Weights of a small mixture-of-experts language model, trained from scratch on English Wikipedia: 1157M tokens.
Below are experts of layer 2 (counted from 0) of a mixture-of-experts language model. Rows are named router (the router's row for the expert), down (a neuron's output weights, with its number) and show model dimensions 240-319. Each number is 200 + 40 x the weight over its row's rms, rounded and kept within 0 to 999.
Before each expert's rows: a language model's description of what the expert responds to. This comes from a sample of Wikipedia text that the model never trained on.

# expert 0
What it handles: Dashes, ranges, scores
router,165,210,226,162,159,263,205,154,212,184,232,168,248,228,153,182,180,181,169,191,179,268,143,245,161,239,167,258,211,253,163,143,107,234,221,211,167,185,198,69,235,222,197,242,181,189,142,240,143,213,218,197,203,239,130,181,262,186,210,158,149,249,206,204,184,192,243,251,163,189,163,137,191,194,230,164,163,185,188,136
down0,193,118,168,197,212,221,203,150,218,212,255,268,201,264,215,186,201,198,154,177,240,246,205,275,267,208,228,198,247,216,150,213,244,147,206,211,164,193,211,176,227,244,240,247,168,214,204,231,155,271,201,217,198,195,137,141,239,212,193,227,204,135,162,256,270,154,192,208,206,189,199,202,268,219,175,229,180,188,178,183
down1,217,245,272,156,276,244,183,105,123,175,181,188,240,186,199,187,76,137,231,165,275,265,207,240,237,232,251,234,219,190,218,123,218,201,204,126,190,206,234,179,185,188,240,207,191,186,176,171,230,152,214,156,164,159,176,133,170,197,220,104,186,183,192,158,258,149,266,195,124,158,211,153,214,145,196,256,211,224,250,246
down2,259,230,232,200,189,180,168,201,124,254,221,157,131,185,210,290,183,234,219,244,160,144,207,180,143,152,154,222,265,251,129,266,153,206,162,180,261,211,298,202,129,148,206,199,214,152,320,256,172,190,213,244,222,240,221,228,247,167,207,150,194,237,178,153,232,230,236,140,207,195,244,237,210,193,278,186,230,221,152,193
down3,232,153,216,142,163,218,256,238,240,189,136,178,234,277,187,130,128,196,233,207,201,235,165,190,209,213,155,166,206,252,195,101,258,223,171,261,234,247,240,208,192,235,203,188,210,197,211,185,191,242,238,169,140,208,200,225,206,170,132,178,223,226,183,211,191,217,226,203,163,183,201,117,139,288,172,253,255,170,139,147
down4,232,167,172,212,240,200,218,180,197,134,198,177,63,210,263,190,196,185,262,210,230,165,247,232,155,183,152,166,114,177,218,199,193,172,235,184,181,257,231,197,192,215,158,217,275,218,171,228,151,264,151,257,290,210,188,222,244,102,258,191,237,259,249,178,228,115,98,181,165,256,219,264,201,222,210,224,254,235,229,165
down5,223,182,223,178,183,210,185,176,223,177,166,232,206,215,219,234,219,161,313,139,151,141,195,196,157,225,189,169,125,154,247,138,162,168,185,200,133,190,267,210,258,254,224,203,207,202,195,160,191,197,236,129,169,233,227,195,145,196,201,205,268,227,99,258,240,211,200,248,240,152,169,171,187,198,202,185,178,200,243,170
down6,237,119,221,154,205,149,137,168,165,153,188,215,130,175,190,170,214,173,215,189,190,209,216,190,162,175,165,197,179,167,196,145,191,292,217,205,130,181,271,254,160,246,180,137,176,186,147,266,208,161,169,151,112,256,152,256,217,207,245,179,154,203,210,200,263,250,155,206,200,197,273,148,198,180,212,228,262,193,148,209
down7,222,181,187,240,196,206,223,215,125,176,154,201,294,214,202,190,187,110,205,166,214,207,188,204,281,188,237,218,194,160,251,212,168,171,191,237,195,166,130,221,255,200,218,251,187,263,205,185,255,206,210,203,181,235,190,205,233,196,249,203,178,194,200,214,254,244,219,159,131,183,184,161,184,111,134,190,206,204,230,212
down8,218,209,173,157,178,202,266,199,180,238,255,242,186,195,189,135,232,183,251,181,198,167,209,160,206,195,225,227,162,219,169,209,187,205,224,182,220,228,124,251,260,209,198,258,265,237,279,161,207,189,258,164,238,231,203,151,196,230,128,228,206,253,215,264,242,194,236,189,193,213,213,162,159,207,214,178,184,218,193,291
down9,143,236,200,197,156,202,179,213,183,179,181,213,280,201,178,146,178,189,142,226,179,181,226,211,192,205,179,207,163,235,217,130,228,217,217,214,209,226,214,159,269,195,272,175,163,156,212,164,214,207,281,279,225,194,162,271,167,150,198,178,147,138,125,172,204,205,229,209,239,256,170,182,231,126,256,195,186,170,243,238
down10,238,182,140,194,194,168,228,221,243,191,265,161,233,204,178,279,167,167,49,242,205,260,208,221,165,131,223,205,243,207,186,140,154,227,173,249,262,227,128,115,225,143,227,166,140,261,186,232,191,178,196,149,295,219,158,189,138,202,168,113,258,178,205,181,239,251,211,98,260,252,211,247,191,218,199,219,171,189,195,225
down11,218,255,171,191,240,255,176,187,223,216,252,279,196,278,216,204,199,267,257,199,187,208,160,234,262,164,274,196,222,178,238,213,130,199,229,253,186,265,177,193,214,169,195,157,166,172,249,207,280,203,230,247,131,232,202,198,217,273,180,176,264,273,282,191,234,212,235,238,205,266,197,131,197,215,279,221,239,110,206,244
down12,236,284,193,222,274,224,185,207,211,196,197,189,127,210,199,174,236,235,264,237,285,148,180,225,227,155,171,195,178,263,230,229,220,170,163,244,213,193,171,166,192,106,153,194,218,205,214,222,232,153,252,193,228,142,246,223,206,180,138,183,147,106,198,198,184,233,254,234,234,171,160,174,174,226,200,283,162,217,183,217
down13,186,234,181,259,212,203,160,204,193,181,199,199,213,170,166,226,243,164,186,227,214,205,164,173,265,97,219,192,235,254,157,180,195,148,145,273,181,195,220,265,261,161,173,209,154,205,156,188,209,188,213,195,254,273,136,211,207,225,168,159,229,210,249,235,291,166,198,197,181,237,191,199,176,199,209,192,281,326,241,224
down14,223,224,220,140,138,231,222,157,176,268,211,169,231,153,213,264,176,190,172,250,148,222,230,165,206,270,194,189,193,222,202,242,220,229,241,160,180,244,302,169,211,165,225,220,181,228,184,220,241,182,183,230,193,213,124,206,168,214,106,174,166,233,235,131,239,209,163,205,229,222,234,161,160,180,171,173,178,216,180,134
down15,194,231,233,322,141,168,204,179,139,147,254,305,156,232,204,165,208,209,213,167,174,155,215,161,152,218,264,205,163,219,165,115,230,256,161,284,164,107,181,225,211,196,151,245,187,110,248,223,156,205,201,158,224,172,193,207,150,167,155,316,202,220,247,186,225,208,195,213,219,169,186,238,109,135,227,209,241,152,174,186
down16,163,179,231,180,259,182,236,149,192,236,155,157,157,181,162,296,175,154,167,166,184,165,251,196,187,205,221,140,127,214,240,219,236,240,202,233,216,188,249,143,207,251,170,269,223,229,158,234,279,278,256,178,223,219,207,247,197,179,108,242,170,252,143,215,231,178,180,189,239,190,183,200,256,146,207,203,249,225,181,208
down17,203,179,176,241,184,230,242,247,212,117,152,203,169,114,179,172,187,182,163,274,152,244,223,219,247,153,249,196,116,271,226,194,116,134,193,298,210,222,109,156,169,156,190,152,228,201,254,197,230,221,250,175,171,220,280,207,263,185,229,163,227,210,190,164,241,170,247,206,224,196,272,131,158,178,170,46,204,202,213,213
down18,222,203,192,159,161,277,123,185,196,195,169,173,153,153,159,195,279,248,201,210,193,188,187,208,188,165,168,131,148,236,253,210,244,220,258,152,148,212,220,127,203,233,181,238,208,178,259,207,217,262,50,210,184,226,212,199,313,175,197,219,223,171,170,123,117,190,265,193,165,193,230,168,248,243,277,200,147,274,223,211
down19,148,127,155,190,221,198,186,220,167,182,190,223,164,237,200,231,145,147,246,212,137,149,277,135,233,131,263,202,249,196,183,229,303,210,194,193,236,226,221,179,168,191,242,188,146,250,145,166,184,205,194,260,191,174,294,149,221,168,219,189,134,195,251,175,269,165,148,232,216,191,214,76,176,203,168,245,163,210,187,212
down20,237,171,204,173,242,241,230,174,254,215,228,280,264,247,143,236,149,226,182,201,164,201,224,302,208,126,232,211,289,172,193,225,264,228,158,236,145,249,250,276,194,228,171,244,212,198,147,238,142,180,198,205,149,200,188,155,190,149,157,168,193,125,225,196,180,187,180,158,313,206,211,253,242,228,265,239,215,216,240,171
down21,194,189,143,172,183,183,162,202,137,185,187,149,255,149,170,87,214,153,207,179,183,113,219,174,128,141,203,148,78,184,197,170,186,250,192,194,237,222,236,175,223,191,242,154,207,187,153,216,157,185,196,175,249,218,73,227,245,185,192,147,224,285,204,208,310,153,221,198,235,212,271,136,242,235,284,198,229,254,162,155
down22,216,227,179,97,213,257,181,258,122,106,242,182,205,163,184,264,222,209,216,197,197,240,128,187,190,226,166,260,175,210,174,182,194,211,237,228,303,265,278,178,164,219,257,218,196,196,237,207,197,205,199,211,231,98,170,199,185,266,224,184,257,244,179,212,199,266,172,155,188,253,174,141,130,190,174,220,138,149,225,259
down23,248,223,196,218,225,148,186,203,216,243,274,238,189,183,154,268,197,220,245,171,147,212,169,210,219,193,154,202,201,246,222,175,185,202,172,201,297,197,182,188,152,238,186,221,195,140,192,220,235,110,132,238,205,168,117,172,114,222,217,174,134,169,206,117,225,207,168,208,241,179,189,235,112,157,157,207,196,190,203,146
down24,176,208,180,200,220,149,185,165,172,197,171,189,264,186,144,172,180,206,121,159,124,145,146,134,127,206,147,165,204,169,156,230,180,231,123,207,179,208,125,232,222,212,198,177,189,202,208,251,207,176,162,195,270,190,173,235,217,253,260,229,171,206,211,171,202,242,200,213,215,218,156,223,181,221,192,197,171,226,131,135
down25,150,252,139,217,139,138,277,308,172,224,241,231,244,178,229,145,185,191,192,217,155,158,188,172,203,104,173,200,164,246,258,153,145,179,205,189,188,164,188,237,278,148,173,237,147,262,179,221,234,229,204,236,197,171,201,211,140,201,174,217,189,231,205,200,281,227,193,192,223,237,238,210,184,275,336,175,234,235,211,189
down26,202,209,203,127,240,271,222,181,209,225,212,148,187,206,232,309,267,222,176,165,226,207,154,164,184,164,207,187,213,116,297,237,165,192,207,224,221,150,164,241,229,230,138,218,197,176,247,88,269,153,138,142,184,132,164,254,192,225,165,274,173,184,198,261,110,199,222,296,226,190,197,192,177,194,212,219,134,208,149,241
down27,214,144,185,276,197,238,214,228,232,215,197,165,194,236,181,181,197,227,236,181,258,223,176,168,152,253,194,268,255,203,256,245,224,160,243,216,186,177,270,182,213,176,240,246,147,175,232,98,186,216,223,163,216,206,129,202,186,175,175,85,130,185,235,210,154,213,214,200,249,182,239,136,239,302,179,190,191,183,239,206

# expert 22
What it handles: Noun-phrase head starts
router,222,246,210,197,212,235,175,259,214,212,255,272,219,221,175,254,254,302,218,163,184,227,167,167,154,300,223,217,173,160,250,170,169,168,205,158,214,178,203,183,147,149,201,184,141,212,164,155,95,242,141,234,164,199,198,289,213,185,255,97,264,214,243,199,180,232,219,183,254,112,187,244,219,262,217,180,227,184,224,226
down0,212,198,243,231,214,232,201,225,200,177,234,234,196,138,183,295,172,103,217,148,229,255,182,206,156,198,217,192,184,212,173,185,224,195,116,288,167,192,106,140,210,192,279,191,172,258,208,198,232,205,209,211,163,213,292,150,133,202,225,331,223,168,214,160,158,224,239,190,124,181,145,149,177,241,200,321,197,208,152,220
down1,280,160,175,176,235,238,202,148,234,205,195,187,190,221,252,289,180,146,169,151,187,113,195,188,195,242,161,152,189,235,234,193,164,218,136,226,218,62,202,177,174,234,165,219,196,201,212,143,235,307,212,260,208,234,127,258,264,172,200,195,173,209,224,113,174,176,162,223,162,176,193,204,226,193,224,239,175,231,196,245
down2,229,230,214,267,144,166,195,200,245,176,249,201,177,240,171,164,219,225,168,180,204,246,118,217,171,246,131,206,154,112,223,222,250,190,118,169,234,187,196,194,140,160,162,172,192,166,178,159,241,160,160,181,182,210,185,137,167,241,97,196,151,147,191,163,166,215,216,277,271,225,226,231,175,237,136,221,131,127,145,309
down3,260,218,257,230,136,182,227,143,237,97,172,243,142,288,265,196,217,254,258,213,234,210,251,204,233,200,231,229,168,139,132,152,199,301,209,127,168,234,268,205,167,196,247,160,166,180,221,125,178,191,165,187,165,219,182,258,223,206,230,274,233,220,212,209,172,207,180,279,217,205,225,221,230,194,185,197,212,198,186,232
down4,205,130,245,221,231,185,203,237,207,163,210,131,233,205,128,139,202,123,198,240,297,247,188,149,166,202,241,253,205,202,224,172,126,166,165,148,230,192,209,210,225,140,174,188,186,265,179,228,226,226,224,143,227,196,220,161,127,180,206,146,148,307,194,211,219,211,179,271,167,211,206,156,228,260,127,215,262,204,140,135
down5,152,174,186,259,209,234,238,163,217,216,200,277,217,215,243,208,112,154,129,219,193,214,209,176,185,247,212,229,186,126,203,122,244,168,256,201,248,223,205,143,182,147,180,221,147,182,225,224,146,263,207,231,195,181,208,146,184,170,137,159,216,153,183,200,218,246,219,167,236,171,275,208,264,158,137,201,202,213,241,190
down6,204,191,221,217,121,247,170,239,240,243,215,211,179,151,226,284,142,249,246,216,160,164,201,157,167,248,205,250,193,113,275,235,207,153,180,171,207,171,165,240,211,190,134,245,179,191,268,231,210,171,215,188,215,253,213,201,164,221,144,178,203,206,116,135,169,189,197,223,239,150,188,193,184,223,207,216,174,130,173,120
down7,174,211,236,173,191,175,174,258,241,173,253,159,154,312,185,267,225,148,187,165,210,213,222,245,191,137,181,157,240,206,207,176,180,259,209,155,223,191,187,192,196,208,224,234,220,202,241,111,235,198,180,239,168,166,239,215,244,191,196,174,183,164,216,208,163,196,187,219,246,89,189,182,201,186,191,196,178,181,191,205
down8,222,190,209,206,206,240,152,203,146,198,217,253,255,232,216,185,172,203,196,190,241,148,229,140,214,136,154,234,68,164,149,162,156,173,188,245,204,166,230,176,193,155,236,195,242,180,182,204,128,194,206,234,202,195,163,147,271,159,195,205,206,161,196,230,190,275,238,241,197,204,196,113,216,186,114,192,240,203,255,252
down9,242,152,175,198,202,189,237,122,228,262,192,194,179,226,211,214,168,207,204,199,139,195,141,230,227,235,270,195,127,224,210,208,204,179,180,214,256,259,258,230,177,254,244,246,191,186,248,278,225,245,239,241,168,278,207,179,211,258,180,151,214,208,237,206,164,179,211,156,176,197,149,219,194,235,228,163,182,167,232,304
down10,238,186,234,130,215,157,256,210,188,206,192,114,166,289,166,133,185,137,157,229,189,204,199,168,220,224,268,181,202,113,210,165,154,140,185,175,190,186,190,202,243,152,178,154,177,227,242,212,242,236,213,217,231,212,204,168,215,197,136,240,191,197,240,149,270,210,253,222,198,269,158,220,151,155,215,206,156,219,163,193
down11,213,183,212,244,140,273,221,257,239,192,210,138,241,200,234,150,288,187,207,169,155,182,230,227,269,232,272,183,263,194,160,250,209,168,269,208,175,166,243,215,244,227,210,221,129,193,174,163,167,200,263,133,245,174,196,186,244,203,188,214,206,196,183,240,137,201,174,199,218,217,243,189,162,170,180,221,200,155,230,160
down12,179,201,202,238,241,207,210,162,205,291,165,233,217,177,199,180,140,131,276,229,181,227,176,167,183,178,221,286,217,210,165,222,222,204,232,224,200,225,202,210,236,253,262,248,189,206,202,192,141,204,159,222,156,299,226,195,173,251,196,212,138,183,231,175,156,254,208,227,199,136,109,248,169,262,164,191,176,198,191,263
down13,160,198,195,239,188,113,173,152,231,212,229,157,285,219,233,229,135,194,129,107,244,186,173,197,214,150,177,197,166,284,183,219,201,172,209,195,197,219,248,183,225,263,198,191,180,223,207,168,220,177,178,190,231,198,163,186,238,182,159,167,185,150,243,216,311,141,191,148,265,219,193,273,286,163,272,211,212,279,236,139
down14,190,228,223,220,222,157,161,243,231,200,219,164,243,240,224,156,211,207,149,162,198,224,173,153,176,201,244,127,217,203,272,253,218,132,170,215,251,208,219,226,131,82,180,173,172,258,206,206,229,218,202,170,219,236,217,156,117,278,182,220,181,222,183,187,214,232,233,269,156,248,263,117,241,209,156,133,265,163,197,206
down15,193,198,221,184,239,193,188,226,248,207,211,183,202,223,168,190,199,146,165,177,249,207,196,207,196,207,184,206,224,188,185,218,153,216,185,187,289,172,190,179,155,216,254,233,193,225,228,259,206,234,249,262,214,253,229,189,206,214,203,224,247,209,204,265,212,177,162,195,186,193,124,130,188,134,229,204,220,237,261,247
down16,96,228,161,239,206,195,238,175,280,196,200,167,191,153,192,189,163,203,199,227,140,164,271,139,273,181,178,220,212,235,140,206,185,256,212,230,251,111,260,229,200,224,233,131,207,225,223,195,260,124,180,199,241,180,232,116,132,162,225,179,200,254,172,154,201,171,218,227,238,178,227,204,220,251,140,181,206,214,284,133
down17,219,195,206,197,187,196,176,267,151,209,196,197,190,212,222,230,189,219,213,190,219,233,203,238,166,217,192,188,178,181,181,231,187,218,131,220,227,182,170,189,229,198,199,242,243,127,238,181,269,219,230,212,188,183,260,206,209,243,242,221,161,306,274,196,248,196,249,164,210,266,251,188,226,172,157,236,140,158,186,219
down18,171,213,181,204,187,225,210,232,221,188,116,278,223,213,228,263,291,194,248,212,260,213,160,193,201,210,189,156,147,187,214,186,131,214,172,201,175,197,252,177,270,187,212,245,193,256,168,205,206,177,173,191,240,212,232,166,203,237,198,227,177,282,252,216,198,157,211,134,191,131,243,251,222,242,187,160,223,197,256,206
down19,230,165,271,252,164,209,219,234,197,178,233,199,207,64,220,197,156,158,247,224,211,323,228,286,256,249,224,246,170,197,236,153,182,244,174,195,190,184,168,234,138,169,128,246,203,219,152,208,239,202,243,185,105,201,256,200,214,207,132,234,153,170,185,213,211,222,152,192,229,128,239,162,199,131,129,171,215,215,236,176
down20,185,123,163,210,248,182,225,214,188,178,279,158,182,179,217,207,199,230,214,176,208,176,186,221,317,255,245,247,178,239,217,165,115,218,165,246,154,172,182,164,162,294,199,204,176,178,267,242,194,193,241,182,173,154,146,194,136,185,274,189,148,204,200,223,159,201,266,225,223,193,150,201,259,249,189,247,220,272,280,333
down21,150,193,156,202,217,201,212,170,264,119,214,184,201,255,188,213,172,223,225,225,214,193,230,198,82,201,148,205,255,155,209,249,168,211,129,250,168,208,267,215,161,144,105,194,277,249,249,193,222,199,197,219,195,193,133,161,227,248,198,228,174,230,181,207,150,282,148,157,205,171,278,263,197,192,246,167,234,238,203,132
down22,225,283,193,307,203,204,168,242,123,177,136,151,254,204,148,187,213,232,187,176,219,167,188,236,195,181,257,220,154,219,200,197,175,130,255,258,212,170,140,182,204,247,204,158,244,172,233,183,305,155,292,275,210,256,254,210,185,225,170,218,228,190,182,285,204,236,141,166,226,287,199,183,251,195,144,232,192,197,265,242
down23,248,147,140,243,184,123,140,220,237,192,251,253,172,215,233,143,164,220,183,228,201,263,119,147,176,212,288,169,191,260,222,152,151,183,171,161,237,207,189,270,126,188,173,182,217,146,226,201,174,197,211,213,195,196,232,223,254,189,217,192,257,243,149,180,198,243,145,271,123,264,218,205,176,178,162,183,139,142,112,257
down24,197,185,224,171,216,192,156,105,295,199,157,179,119,199,172,139,163,233,122,236,246,210,177,144,209,189,193,182,226,198,225,231,134,138,171,271,173,173,237,197,227,165,205,228,148,221,249,265,240,247,178,182,172,206,207,205,251,268,194,158,232,254,169,236,120,157,207,199,236,189,221,142,284,141,210,159,202,151,212,204
down25,173,189,214,255,230,102,200,175,155,208,144,154,173,232,272,206,212,192,211,159,195,222,186,211,182,167,174,139,146,154,136,217,261,248,176,157,201,166,161,134,181,168,179,257,183,132,195,229,191,190,162,175,218,200,223,216,172,231,211,202,126,191,152,198,289,165,205,184,151,165,170,190,185,213,174,276,228,201,205,186
down26,260,196,192,185,209,170,231,163,208,154,126,115,177,102,213,224,231,157,205,279,299,139,199,205,231,192,233,236,222,163,195,212,139,228,245,235,179,300,156,166,130,226,268,186,232,275,160,121,188,194,148,170,176,179,222,129,218,196,193,245,183,186,219,263,207,104,211,215,109,175,160,206,254,170,206,171,139,168,204,179
down27,222,263,187,211,170,192,218,123,200,246,186,165,215,251,243,151,160,163,203,187,127,152,225,226,112,205,185,159,242,194,147,234,202,237,268,218,178,171,141,169,195,194,236,227,219,138,168,215,224,184,184,211,224,279,261,186,133,198,202,158,222,225,162,186,164,236,171,148,222,220,226,140,194,193,114,191,159,138,104,148

# expert 8
What it handles: Apostrophes and foreign syllables
router,241,210,210,145,198,225,200,193,186,183,154,196,275,217,238,177,155,116,264,225,205,206,119,153,214,193,200,233,129,140,156,166,232,177,168,209,212,176,213,155,207,258,197,212,185,197,220,176,264,217,204,264,200,131,221,192,175,244,163,239,184,179,155,211,212,220,180,185,107,205,108,175,234,202,243,127,261,270,160,226
down0,192,186,200,146,224,334,166,206,262,228,151,219,136,165,289,215,157,166,225,190,226,232,171,176,212,294,224,209,175,250,143,186,172,216,169,298,200,206,199,207,222,159,246,188,235,196,227,238,200,213,254,171,187,129,276,235,221,234,207,154,169,216,190,217,269,168,157,236,176,223,162,263,174,230,290,191,162,177,221,142
down1,245,108,234,177,161,221,238,135,221,194,198,232,202,252,248,139,104,144,212,217,273,169,183,175,231,288,206,210,142,202,112,142,285,225,202,182,179,200,213,170,180,207,218,238,273,219,193,197,111,159,205,180,191,223,218,132,132,174,211,150,191,202,222,207,194,195,217,212,216,242,169,149,156,221,226,147,185,137,215,310
down2,233,213,195,186,236,173,126,208,210,177,225,148,203,152,145,147,261,139,234,184,229,166,184,239,272,221,190,262,243,196,186,218,134,199,232,215,278,258,210,217,209,231,170,179,220,243,144,245,173,233,175,232,216,211,179,104,250,199,183,208,225,197,208,226,208,162,209,190,149,277,218,201,91,223,206,269,206,191,247,242
down3,160,185,193,265,199,214,161,156,137,238,241,193,228,113,234,226,221,216,141,204,163,198,195,212,219,181,191,187,211,201,182,162,152,190,149,195,223,194,169,197,214,218,205,212,233,181,241,169,238,185,245,204,197,196,149,191,213,172,185,169,159,183,202,215,244,231,220,203,206,218,199,195,213,238,247,204,164,186,163,274
down4,151,186,253,243,269,223,169,180,220,182,149,238,194,236,191,224,237,113,238,203,186,236,184,248,243,264,211,228,191,208,172,118,252,215,218,237,220,115,229,177,91,206,183,150,175,152,211,164,187,185,233,263,223,219,161,171,194,215,229,168,156,163,186,215,251,142,170,195,191,242,211,252,204,172,224,244,216,105,203,203
down5,218,214,152,183,168,185,164,245,241,231,228,297,235,247,205,160,192,145,233,230,189,185,158,229,183,245,176,242,169,204,204,137,268,226,172,192,191,167,261,220,159,206,263,214,146,156,154,146,172,207,197,220,179,197,212,169,200,170,191,163,144,90,166,168,227,297,234,194,208,218,251,228,237,184,206,234,266,171,175,176
down6,228,206,159,247,262,180,223,201,198,154,225,219,222,220,272,180,154,162,176,173,183,190,175,135,171,223,236,204,266,250,159,174,231,248,263,235,250,129,174,123,211,139,158,211,206,268,262,143,218,136,258,162,161,170,179,160,217,194,190,226,211,227,269,98,235,205,179,200,173,221,223,257,239,224,168,156,221,207,164,164
down7,151,148,199,219,134,223,164,216,201,202,192,257,198,170,229,190,226,212,253,148,223,256,192,164,167,159,202,210,180,174,173,260,222,220,199,211,270,202,180,158,259,242,241,227,206,187,204,175,236,220,215,214,247,243,171,173,129,279,258,234,209,214,114,273,172,161,147,260,195,215,171,164,211,225,171,191,205,285,170,184
down8,204,269,194,201,181,204,178,256,190,173,176,138,280,157,240,209,224,176,177,237,229,161,141,243,264,229,257,257,156,204,195,214,218,214,209,190,232,215,164,194,236,156,233,209,240,214,243,265,250,257,275,260,195,128,172,210,195,183,201,178,171,187,204,200,241,165,194,165,86,197,216,202,224,225,205,205,246,243,166,263
down9,147,228,180,210,172,204,213,216,199,113,203,282,178,216,184,190,211,258,235,190,242,164,229,213,221,167,127,228,215,166,173,184,176,246,196,183,190,249,152,186,193,121,215,201,191,235,191,251,176,228,249,113,200,261,179,272,186,121,205,257,168,221,280,208,183,228,153,236,157,199,246,183,174,205,173,175,304,221,223,211
down10,218,134,159,208,176,291,187,130,229,295,170,168,199,208,270,157,186,225,186,235,202,202,246,277,212,152,179,239,207,161,228,160,200,162,174,160,166,194,179,179,181,178,200,253,223,183,200,283,272,226,240,315,215,207,269,193,239,168,167,223,227,194,298,242,238,207,170,146,218,236,174,171,158,184,178,229,206,190,210,202
down11,181,190,260,205,217,213,189,207,282,221,233,116,174,185,233,205,180,218,137,208,185,188,180,199,203,164,211,190,218,223,184,283,164,161,228,133,131,208,142,218,180,176,191,155,223,148,217,264,195,244,173,221,178,231,236,134,123,194,249,205,170,208,223,227,177,168,240,148,247,191,195,241,207,291,202,237,160,232,142,257
down12,241,245,169,194,190,171,221,241,207,156,218,278,149,144,228,132,224,199,253,182,227,284,222,157,209,202,217,268,143,194,196,191,205,188,211,165,194,210,139,201,222,214,218,205,292,227,168,204,191,159,171,227,237,149,163,242,228,191,138,154,237,229,279,215,204,191,217,191,158,192,175,187,214,204,192,247,185,240,213,184
down13,199,146,166,172,175,244,121,187,185,249,223,159,261,164,254,207,251,154,215,227,248,238,209,171,202,197,225,198,141,151,153,126,140,268,197,215,204,147,217,259,125,215,198,206,179,196,233,191,200,221,213,214,162,170,188,230,173,199,171,272,223,213,202,192,207,200,165,225,248,229,258,209,148,147,207,100,231,154,137,243
down14,187,185,230,200,215,184,203,235,207,215,177,217,211,201,209,191,173,219,228,114,148,174,184,196,195,177,212,151,229,256,121,216,214,197,236,236,180,201,240,222,229,280,249,164,178,233,132,160,215,241,252,265,200,203,212,160,162,176,150,157,214,177,174,274,192,188,181,271,185,240,210,200,245,215,280,212,248,151,228,242
down15,190,200,245,283,162,154,270,200,184,218,194,199,219,223,174,225,126,157,142,224,134,241,170,213,189,160,193,208,193,201,188,142,220,159,207,147,139,180,176,201,145,211,175,201,194,126,163,204,151,233,274,108,208,211,213,179,191,198,239,211,133,215,240,169,182,125,136,177,203,148,175,206,179,198,135,162,184,186,185,207
down16,152,271,241,249,210,213,194,223,218,134,237,190,236,202,113,152,212,204,210,236,191,276,161,210,159,279,219,185,169,196,141,181,277,189,213,136,204,249,96,242,199,196,187,220,152,199,250,201,261,208,204,201,180,175,232,217,115,201,235,226,167,149,186,195,227,217,196,119,166,205,117,148,233,222,142,185,204,188,196,266
down17,216,190,184,202,142,175,243,188,204,147,248,194,234,199,266,299,181,250,182,225,178,168,199,184,172,174,165,219,140,233,264,142,222,249,176,184,152,171,155,140,231,208,145,203,220,197,263,246,162,271,126,236,188,163,199,219,246,158,162,197,154,176,177,236,214,203,147,150,163,201,204,276,155,242,101,148,148,225,133,202
down18,170,208,153,225,234,120,131,171,150,210,145,141,138,238,194,115,149,207,170,142,176,221,203,135,245,139,233,216,218,239,232,175,151,274,182,154,227,313,266,146,128,197,219,189,272,252,206,203,212,216,199,211,226,217,200,201,219,228,199,206,230,240,151,256,142,207,188,248,164,199,222,261,187,155,194,284,231,196,258,231
down19,204,244,199,264,135,115,197,269,168,219,184,299,189,288,149,164,209,250,166,168,197,255,203,152,217,153,167,198,209,258,244,233,150,205,264,145,193,182,182,224,160,182,181,178,228,126,194,226,246,171,160,245,235,147,185,273,274,195,240,214,246,221,161,246,211,264,201,179,232,165,193,161,215,218,119,203,169,239,216,128
down20,219,245,166,181,234,212,163,217,195,198,161,230,167,160,238,142,213,211,246,252,227,251,143,221,132,157,180,171,141,275,228,201,206,169,183,267,214,249,230,212,200,228,192,226,112,206,217,184,248,245,143,205,207,166,130,150,192,177,157,201,185,252,203,155,251,230,211,77,230,249,189,252,291,214,162,184,273,227,184,176
down21,160,231,206,241,207,150,260,171,188,199,225,197,213,202,216,211,186,222,166,213,214,207,247,205,165,238,154,208,112,203,141,205,147,230,154,242,134,136,251,145,164,79,187,220,170,143,166,203,243,243,142,257,272,207,215,181,293,174,137,163,222,254,177,166,268,166,188,190,180,186,182,183,235,186,243,205,305,252,175,215
down22,191,200,290,263,210,164,208,201,173,180,168,200,156,169,157,227,178,201,240,170,183,171,174,131,192,194,170,175,187,141,266,189,150,283,156,264,175,145,183,214,212,111,121,229,221,168,213,130,235,164,177,105,224,182,209,272,249,197,162,258,147,236,200,221,197,213,248,182,170,164,215,205,203,215,204,237,185,183,212,269
down23,245,224,233,271,148,250,158,202,236,206,177,182,178,233,280,259,213,150,172,210,193,267,59,255,173,230,171,248,160,175,213,209,214,228,175,207,204,157,273,225,204,185,257,230,151,262,213,127,283,214,188,292,206,215,281,267,214,242,185,226,135,249,172,181,192,289,168,302,190,246,169,282,221,175,205,119,219,196,190,225
down24,173,171,185,173,256,225,212,196,160,210,208,206,215,266,137,242,202,211,171,195,126,180,254,214,204,220,220,170,253,236,126,203,184,169,260,210,184,225,146,131,216,114,242,204,227,243,214,246,210,191,192,220,224,193,184,210,238,164,215,129,256,222,183,226,294,163,214,181,301,230,214,167,216,246,138,216,197,270,189,179
down25,189,225,203,163,284,104,217,201,244,187,194,186,162,154,218,162,233,216,226,206,264,169,238,183,217,164,161,232,192,237,176,156,171,275,208,288,185,142,227,133,198,218,250,223,231,119,168,152,216,79,148,244,229,214,176,163,203,177,244,221,234,102,177,169,217,160,233,222,159,149,144,210,231,136,239,224,199,208,189,227
down26,188,150,257,140,224,231,203,142,229,238,169,215,219,199,176,172,281,193,172,245,226,240,218,177,201,172,152,207,160,208,201,176,228,206,201,201,187,182,219,224,197,179,187,228,208,202,111,173,164,187,160,192,187,174,169,158,164,248,216,167,232,197,193,201,187,276,277,205,232,120,207,118,163,201,176,194,133,179,215,173
down27,240,151,200,248,252,237,190,281,180,156,192,240,171,218,154,126,214,163,242,209,182,275,150,206,236,185,175,178,229,227,238,210,190,197,198,190,136,262,179,184,121,320,223,216,216,223,203,187,211,209,254,193,252,279,261,179,144,241,194,188,170,126,124,206,239,226,200,246,185,143,209,197,201,202,246,179,202,236,178,203